Experts of a small language model: 39.8M parameters.
Below are experts of layer 5 (counted from 0) of a mixture-of-experts language model. Rows are named router (the router's row for the expert), up (a neuron's input weights, with its number), down (a neuron's output weights, with its number) and show model dimensions 0-159. Each number is 50 + 12 x the weight over its row's rms, rounded and kept within 0 to 99.
After each expert's rows: a language model's description of what the expert responds to. This comes from a sample of Wikipedia text that the model never trained on.

# expert 27
router:56 53 54 57 52 49 49 59 50 60 75 57 66 40 39 46 71 53 44 56 67 77 56 42 45 43 55 51 62 45 50 80 63 28 76 39 65 54 55 45 44 34 52 70 42 36 53 68 46 47 46 42 71 48 60 46 44 44 76 53 52 62 64 32 38 54 37 66 36 51 54 60 48 42 62 67 41 40 39 75 55 42 26 65 63 66 34 47 36 62 60 59 41 47 49 37 39 31 51 67 35 67 30 50 58 61 69 32 14 76 56 39 52 38 51 60 46 62 56 54 57 64 59 52 46 49 25 43 34 61 58 33 45 53 44 61 45 57 55 34 37 36 54 43 50 47 53 62 62 36 53 51 53 62 45 46 52 43 68 55
up7:49 59 49 43 46 49 40 45 68 56 57 61 52 47 40 94 64 50 50 69 47 31 66 61 66 55 32 62 50 51 44 39 34 40 62 46 32 82 39 34 46 59 50 41 46 42 29 49 66 30 42 58 49 38 53 40 56 45 69 55 58 60 35 49 42 67 76 68 56 48 67 60 45 54 55 61 41 35 38 40 68 43 42 53 34 30 35 67 40 44 51 59 65 35 54 36 74 58 46 53 57 42 50 20 56 26 46 35 52 46 44 55 38 33 30 49 34 53 61 60 50 47 47 52 57 42 41 40 45 48 27 54 40 74 42 46 55 57 63 44 50 46 57 47 64 58 41 45 46 74 65 63 55 48 42 42 60 32 66 48
down7:45 41 44 42 39 35 49 43 65 45 39 53 60 37 53 46 61 47 40 45 33 53 36 70 47 52 51 55 42 40 49 39 50 47 45 53 53 58 61 49 72 42 59 46 24 58 47 47 63 59 68 56 50 28 70 33 65 82 39 61 43 48 58 37 58 45 55 56 32 57 61 35 50 66 59 62 35 44 55 45 50 58 31 50 34 70 44 46 48 34 50 53 70 43 43 00 38 43 67 51 59 67 53 21 39 55 41 58 50 49 70 62 49 54 72 62 27 50 62 50 37 38 41 48 52 65 50 61 66 44 50 59 65 57 48 36 44 68 51 48 40 36 54 65 68 48 43 48 44 59 64 57 59 27 61 30 48 48 75 45
Description: Past-tense action verbs. Main verbs after subjects or auxiliaries in narrative and credits, such as took, brought, won, composed, transferred, Written by.

# expert 54
router:65 72 54 49 31 39 37 59 63 59 68 77 77 57 46 47 44 36 50 59 35 52 25 59 48 30 64 60 44 34 41 53 44 53 66 53 47 67 49 42 67 40 51 71 53 44 40 68 51 57 42 33 55 48 68 40 40 63 75 53 55 58 70 59 46 58 55 49 67 61 65 63 44 28 58 74 39 53 39 59 40 53 30 39 63 37 67 54 21 41 32 42 48 46 43 35 44 34 63 53 53 48 42 38 47 60 58 54 28 67 44 60 31 37 61 58 44 55 54 52 31 59 41 57 51 66 54 48 39 52 31 61 35 53 44 55 61 45 65 29 50 60 54 65 32 44 46 48 60 46 58 66 54 51 33 34 35 53 60 71
up6:31 54 59 56 51 46 50 54 50 70 61 38 52 65 47 35 55 68 43 45 39 47 61 48 67 46 46 26 55 56 29 41 53 48 66 37 44 57 57 40 46 53 32 64 76 36 86 56 39 61 60 38 20 70 58 47 47 48 53 47 50 68 42 48 30 54 57 38 64 56 43 48 53 57 62 49 49 54 53 43 32 63 33 60 51 58 45 23 55 49 44 56 21 52 35 60 60 53 51 57 48 65 44 38 43 39 37 60 42 59 48 40 52 38 32 41 39 51 53 61 38 52 37 68 61 37 55 50 24 52 30 41 34 50 48 41 49 27 59 66 42 67 50 65 63 42 66 29 53 42 49 30 67 60 32 50 29 29 36 64
down6:42 35 59 61 48 46 43 47 52 49 58 40 41 60 68 51 40 52 51 31 54 26 55 48 67 60 51 49 43 43 48 25 47 80 57 36 48 62 52 50 57 69 59 42 54 53 42 62 51 61 36 49 58 78 42 58 50 58 29 28 35 70 64 54 40 54 48 53 53 52 50 33 51 15 61 22 53 33 42 43 38 30 59 77 54 52 54 50 35 55 53 42 59 51 40 75 81 60 50 43 43 34 52 42 56 50 56 49 41 32 37 49 45 55 40 69 56 55 71 57 73 48 52 63 34 38 39 40 69 61 41 41 55 55 41 36 52 65 45 48 48 43 47 24 52 68 63 40 44 37 66 58 45 46 73 66 39 43 53 69
Description: Modals, negation, adverbs. Function words in running prose: to, not, would, could, often, even, However, -ily adverbs, usually after it or that.

# expert 61
router:43 59 44 55 20 41 58 36 53 43 55 69 74 45 46 33 53 40 38 63 63 59 66 33 57 39 74 47 60 44 37 50 61 65 56 67 40 47 74 62 47 49 35 59 63 44 38 61 48 49 48 44 60 35 63 51 39 53 53 40 28 61 60 52 36 25 45 49 67 43 54 64 51 42 62 54 32 42 54 75 51 62 34 67 51 50 32 50 45 47 42 66 45 58 45 39 40 48 40 67 53 52 39 49 54 55 31 61 33 54 48 30 43 58 60 63 64 62 30 81 36 57 64 57 57 44 27 48 52 50 51 56 33 69 52 65 38 52 67 45 63 32 36 63 48 40 29 55 51 53 68 72 69 28 46 34 33 47 49 48
up2:57 57 65 27 29 45 46 44 53 59 55 66 65 73 59 28 64 63 62 65 64 30 41 52 74 37 67 58 44 39 64 47 57 55 39 53 48 45 51 59 27 42 30 60 38 51 40 47 35 30 58 49 59 48 73 35 57 54 39 35 47 47 51 50 49 67 34 36 47 48 49 49 43 32 60 51 49 40 46 55 59 71 33 45 67 58 48 75 54 46 61 41 63 68 52 36 43 43 61 44 65 70 63 33 64 58 31 42 55 44 59 57 52 46 27 48 53 59 59 49 53 64 66 76 58 57 65 45 48 28 51 48 67 62 50 49 54 44 41 40 46 62 34 47 08 47 40 40 47 46 58 48 42 53 61 69 58 43 68 33
down2:33 53 48 42 56 58 63 50 45 38 58 54 55 33 51 65 37 60 52 55 45 50 50 51 60 33 47 65 48 48 53 32 62 60 50 61 38 40 34 31 48 43 38 62 59 44 42 60 45 65 46 50 35 42 57 56 65 52 31 32 71 54 38 64 56 60 37 67 48 32 68 79 31 38 53 64 50 61 51 68 46 68 59 49 72 50 40 43 42 45 36 46 53 80 60 48 40 36 32 30 44 35 38 59 40 25 51 67 64 48 30 54 64 58 36 39 27 56 28 63 60 54 41 38 61 48 48 51 52 30 41 65 59 55 53 41 42 66 77 45 38 64 66 39 38 63 51 60 35 31 42 57 55 55 68 43 47 32 67 69
Description: Infobox field labels. Labels and headings in infoboxes and section titles, such as Genus, Preceded by, Time zone, Managerial career, Ordination, and closing ==.

# expert 48
router:42 57 45 46 53 43 53 54 70 47 50 58 49 50 41 53 64 41 51 84 43 70 43 45 38 55 54 58 50 53 59 51 39 64 50 62 31 65 52 61 40 33 58 47 58 54 50 57 65 38 48 19 44 40 91 39 60 51 71 60 39 52 70 46 45 45 59 66 45 47 63 52 30 46 64 79 50 58 25 55 47 57 41 62 52 59 40 55 29 53 51 45 48 38 46 12 44 32 50 71 51 50 38 41 55 37 52 44 47 58 52 54 66 50 45 77 57 68 46 73 34 49 56 42 53 50 25 49 48 33 60 49 41 46 53 65 62 54 42 35 59 14 43 53 36 58 38 58 52 37 55 66 54 49 35 66 52 51 43 58
up0:51 67 47 52 51 56 31 36 47 72 42 47 65 58 52 37 59 46 34 66 47 53 54 43 64 53 42 49 27 41 57 49 61 44 37 42 64 45 50 61 52 67 66 45 68 58 74 73 33 47 46 69 39 31 62 54 32 45 58 36 43 61 38 52 76 52 53 54 51 47 64 66 54 38 34 41 68 50 40 44 46 50 45 79 58 28 53 81 42 49 52 67 42 34 66 64 55 63 53 58 31 55 51 35 34 61 52 54 35 66 50 45 34 42 64 50 31 57 46 54 66 62 68 65 56 53 14 40 44 51 55 57 36 60 61 37 49 56 38 50 79 34 43 50 30 37 44 59 49 44 47 52 55 60 52 44 61 32 42 32
down0:47 74 37 37 60 49 38 51 47 64 55 52 49 51 31 53 48 39 35 36 51 18 60 56 46 50 72 52 50 49 36 53 46 59 66 66 32 44 65 42 56 65 28 60 65 50 58 55 50 65 32 65 64 50 57 56 42 62 59 13 58 44 39 43 46 25 57 37 38 64 40 31 55 64 27 40 55 52 57 52 65 43 53 40 42 50 62 46 81 47 55 71 63 62 53 53 59 71 48 31 54 68 34 44 54 55 47 37 60 55 63 36 38 46 62 27 48 30 68 23 60 68 50 42 60 58 44 55 45 72 57 38 57 60 37 47 45 38 42 46 54 40 38 42 46 47 64 60 30 58 68 43 42 44 50 38 44 53 65 57
Description: Digits in dates and numbers. Digits within dates, years, scores and measurements, especially day numbers after month names, e.g. September 1-7, 18-7-6.

# expert 0
router:59 47 30 42 32 25 50 49 74 45 48 60 78 50 55 36 74 37 51 67 63 58 60 52 48 21 44 52 57 43 46 61 55 56 48 69 59 51 63 49 53 29 44 60 36 30 50 58 70 50 55 37 47 38 64 57 54 42 65 54 48 65 55 23 30 46 62 63 58 76 47 75 61 43 36 65 68 35 46 51 37 69 41 61 41 55 49 44 28 48 55 44 60 52 42 21 38 36 48 52 43 54 60 31 40 69 67 42 37 38 67 63 48 56 48 71 43 68 45 57 51 64 42 57 38 32 39 68 41 38 46 38 38 43 51 68 49 43 55 56 33 45 50 42 59 62 33 52 44 61 47 47 68 48 40 47 31 43 45 47
up0:71 48 43 63 37 41 43 34 50 59 52 49 67 61 54 48 49 46 72 57 57 43 36 46 54 29 64 26 20 67 71 62 66 49 43 24 38 62 79 38 58 45 39 44 52 36 35 46 47 42 18 32 54 46 46 41 48 47 51 54 43 61 55 62 70 49 67 44 62 68 40 62 61 47 50 39 42 52 47 40 46 49 38 58 57 58 36 67 46 54 60 36 61 73 69 41 59 40 52 58 47 43 50 67 47 29 68 48 55 54 64 35 76 49 46 40 61 50 22 47 35 62 57 45 49 59 41 54 48 36 60 48 53 59 59 88 58 46 53 50 61 30 53 66 38 44 48 64 36 38 57 41 64 51 67 51 40 43 49 54
down0:48 42 61 55 48 50 52 58 27 48 41 49 44 54 46 55 72 39 41 35 61 59 53 55 30 07 50 47 57 37 45 41 66 48 63 54 60 56 44 47 55 52 50 51 65 51 32 49 47 60 59 43 29 57 44 25 71 41 41 60 46 50 51 52 70 60 62 52 58 58 54 41 62 84 40 22 44 62 46 55 72 42 53 32 60 54 69 57 56 47 64 40 46 57 56 53 54 55 60 76 65 53 36 42 42 41 52 56 46 48 47 53 52 54 49 48 48 59 36 55 53 54 75 45 45 45 44 43 44 52 73 67 38 49 73 73 60 69 39 53 45 56 44 58 60 34 36 23 36 32 47 40 62 44 23 39 25 24 63 45
Description: Mid-word name fragments. Word pieces inside foreign or uncommon proper names and Thai script bytes, such as Mal-ac-añang, Mac-P-herson, Be-eth-oven.

# expert 20
router:42 71 52 46 38 60 50 65 65 59 59 65 65 40 58 57 73 40 56 64 41 50 50 44 32 21 65 59 63 29 63 71 53 39 64 44 51 49 52 51 50 15 57 59 36 55 45 53 31 50 42 24 61 58 65 64 47 35 57 56 45 57 60 58 35 37 49 60 34 63 49 73 54 31 63 51 61 50 32 59 48 50 33 73 58 50 58 56 42 46 32 60 54 44 27 43 51 24 70 57 40 43 48 33 63 34 45 46 33 64 57 53 72 48 58 69 56 50 67 59 45 64 61 45 36 40 51 63 37 62 44 49 23 71 44 51 28 59 46 45 63 44 43 48 47 39 55 52 51 35 53 67 55 43 52 30 45 39 41 43
up6:46 65 36 71 26 52 42 60 70 47 63 58 38 73 26 39 54 31 43 66 57 65 30 46 63 61 37 59 56 74 56 55 61 61 57 44 49 59 79 63 56 18 27 47 52 39 59 61 79 45 35 22 59 46 43 39 43 38 47 55 49 45 51 43 46 56 60 53 47 63 47 74 61 49 63 47 67 47 40 77 60 59 49 45 48 47 57 65 42 34 47 55 41 34 56 50 40 39 32 50 37 26 52 67 43 63 42 61 65 48 59 58 70 64 51 58 45 45 58 49 48 69 46 50 38 46 41 50 31 49 39 69 37 36 54 40 55 55 48 53 47 39 26 51 70 59 38 36 55 40 44 65 56 52 44 57 51 41 63 61
down6:27 42 75 54 61 49 56 54 53 56 48 57 60 39 48 70 41 57 45 45 47 51 49 58 32 55 37 71 62 53 38 59 30 34 26 19 44 41 39 49 54 46 68 42 63 47 22 43 49 45 46 48 62 71 71 58 62 37 63 59 61 64 64 83 43 44 33 47 42 64 63 71 62 35 43 53 60 38 56 56 53 41 61 73 60 48 26 65 49 53 69 64 41 50 59 52 36 45 53 63 56 41 44 33 58 41 59 38 37 51 40 56 62 41 50 33 56 41 41 63 70 47 59 48 19 52 55 41 65 43 51 56 56 40 35 68 59 46 51 35 65 55 62 36 49 45 48 43 45 51 48 54 31 69 62 23 38 49 43 49
Description: Verbs after subjects. Finite verbs and auxiliaries right after a subject in narrative prose, such as was, is, were, had, became, as in "the team was".

# expert 19
router:37 65 47 58 36 65 53 45 55 49 75 58 73 52 50 41 62 49 55 75 56 48 51 53 45 46 55 46 63 30 52 59 65 61 65 67 46 56 41 36 51 41 57 65 48 10 56 47 58 43 49 45 46 28 72 49 44 64 62 27 41 61 67 49 38 40 55 53 50 41 49 68 58 44 51 59 51 45 57 49 60 69 45 63 69 52 41 44 46 43 59 73 55 46 48 33 50 26 47 62 64 54 34 55 37 50 49 45 48 74 64 46 60 53 59 58 55 78 59 70 48 73 83 52 51 49 53 43 30 67 29 57 58 52 44 68 41 49 47 38 49 43 39 65 52 44 23 63 44 49 60 57 42 27 38 25 58 47 59 59
up1:44 46 34 52 40 64 31 47 61 70 47 51 50 44 39 58 35 65 34 41 27 55 45 40 58 43 70 48 46 50 55 38 44 47 72 63 58 38 48 46 51 45 48 52 46 34 50 44 37 36 65 35 60 29 52 34 60 42 50 74 43 48 61 64 38 54 28 47 49 36 71 67 48 56 49 57 53 46 24 58 51 61 53 36 16 46 63 58 30 41 46 57 48 60 45 39 36 48 48 35 64 44 60 52 55 50 50 57 63 54 54 76 48 65 39 40 78 62 59 55 28 22 35 67 53 40 45 76 48 64 40 59 42 62 75 29 71 53 70 49 53 52 48 45 55 47 36 53 54 47 50 58 51 73 41 51 56 44 46 76
down1:47 28 35 44 55 54 59 54 57 39 63 68 63 65 44 54 64 41 23 62 53 43 50 53 34 53 54 33 61 56 70 47 52 28 48 39 39 63 30 47 41 57 47 44 35 32 34 50 48 51 56 65 46 41 48 53 49 35 52 40 41 75 37 57 56 47 69 50 40 70 30 54 33 27 41 46 72 34 63 42 56 45 43 84 60 61 37 55 60 56 70 57 36 47 59 60 50 49 33 76 58 67 58 51 26 75 51 58 42 60 43 57 56 47 57 42 48 52 33 55 40 56 49 47 71 48 55 34 71 64 47 49 33 45 53 80 66 45 30 57 43 40 39 43 45 51 44 49 37 41 61 62 76 42 63 47 58 47 40 60
Description: Line breaks after entries. Line breaks ending a sentence, list item, infobox field or heading, before the next paragraph, bullet or section, such as See also lists.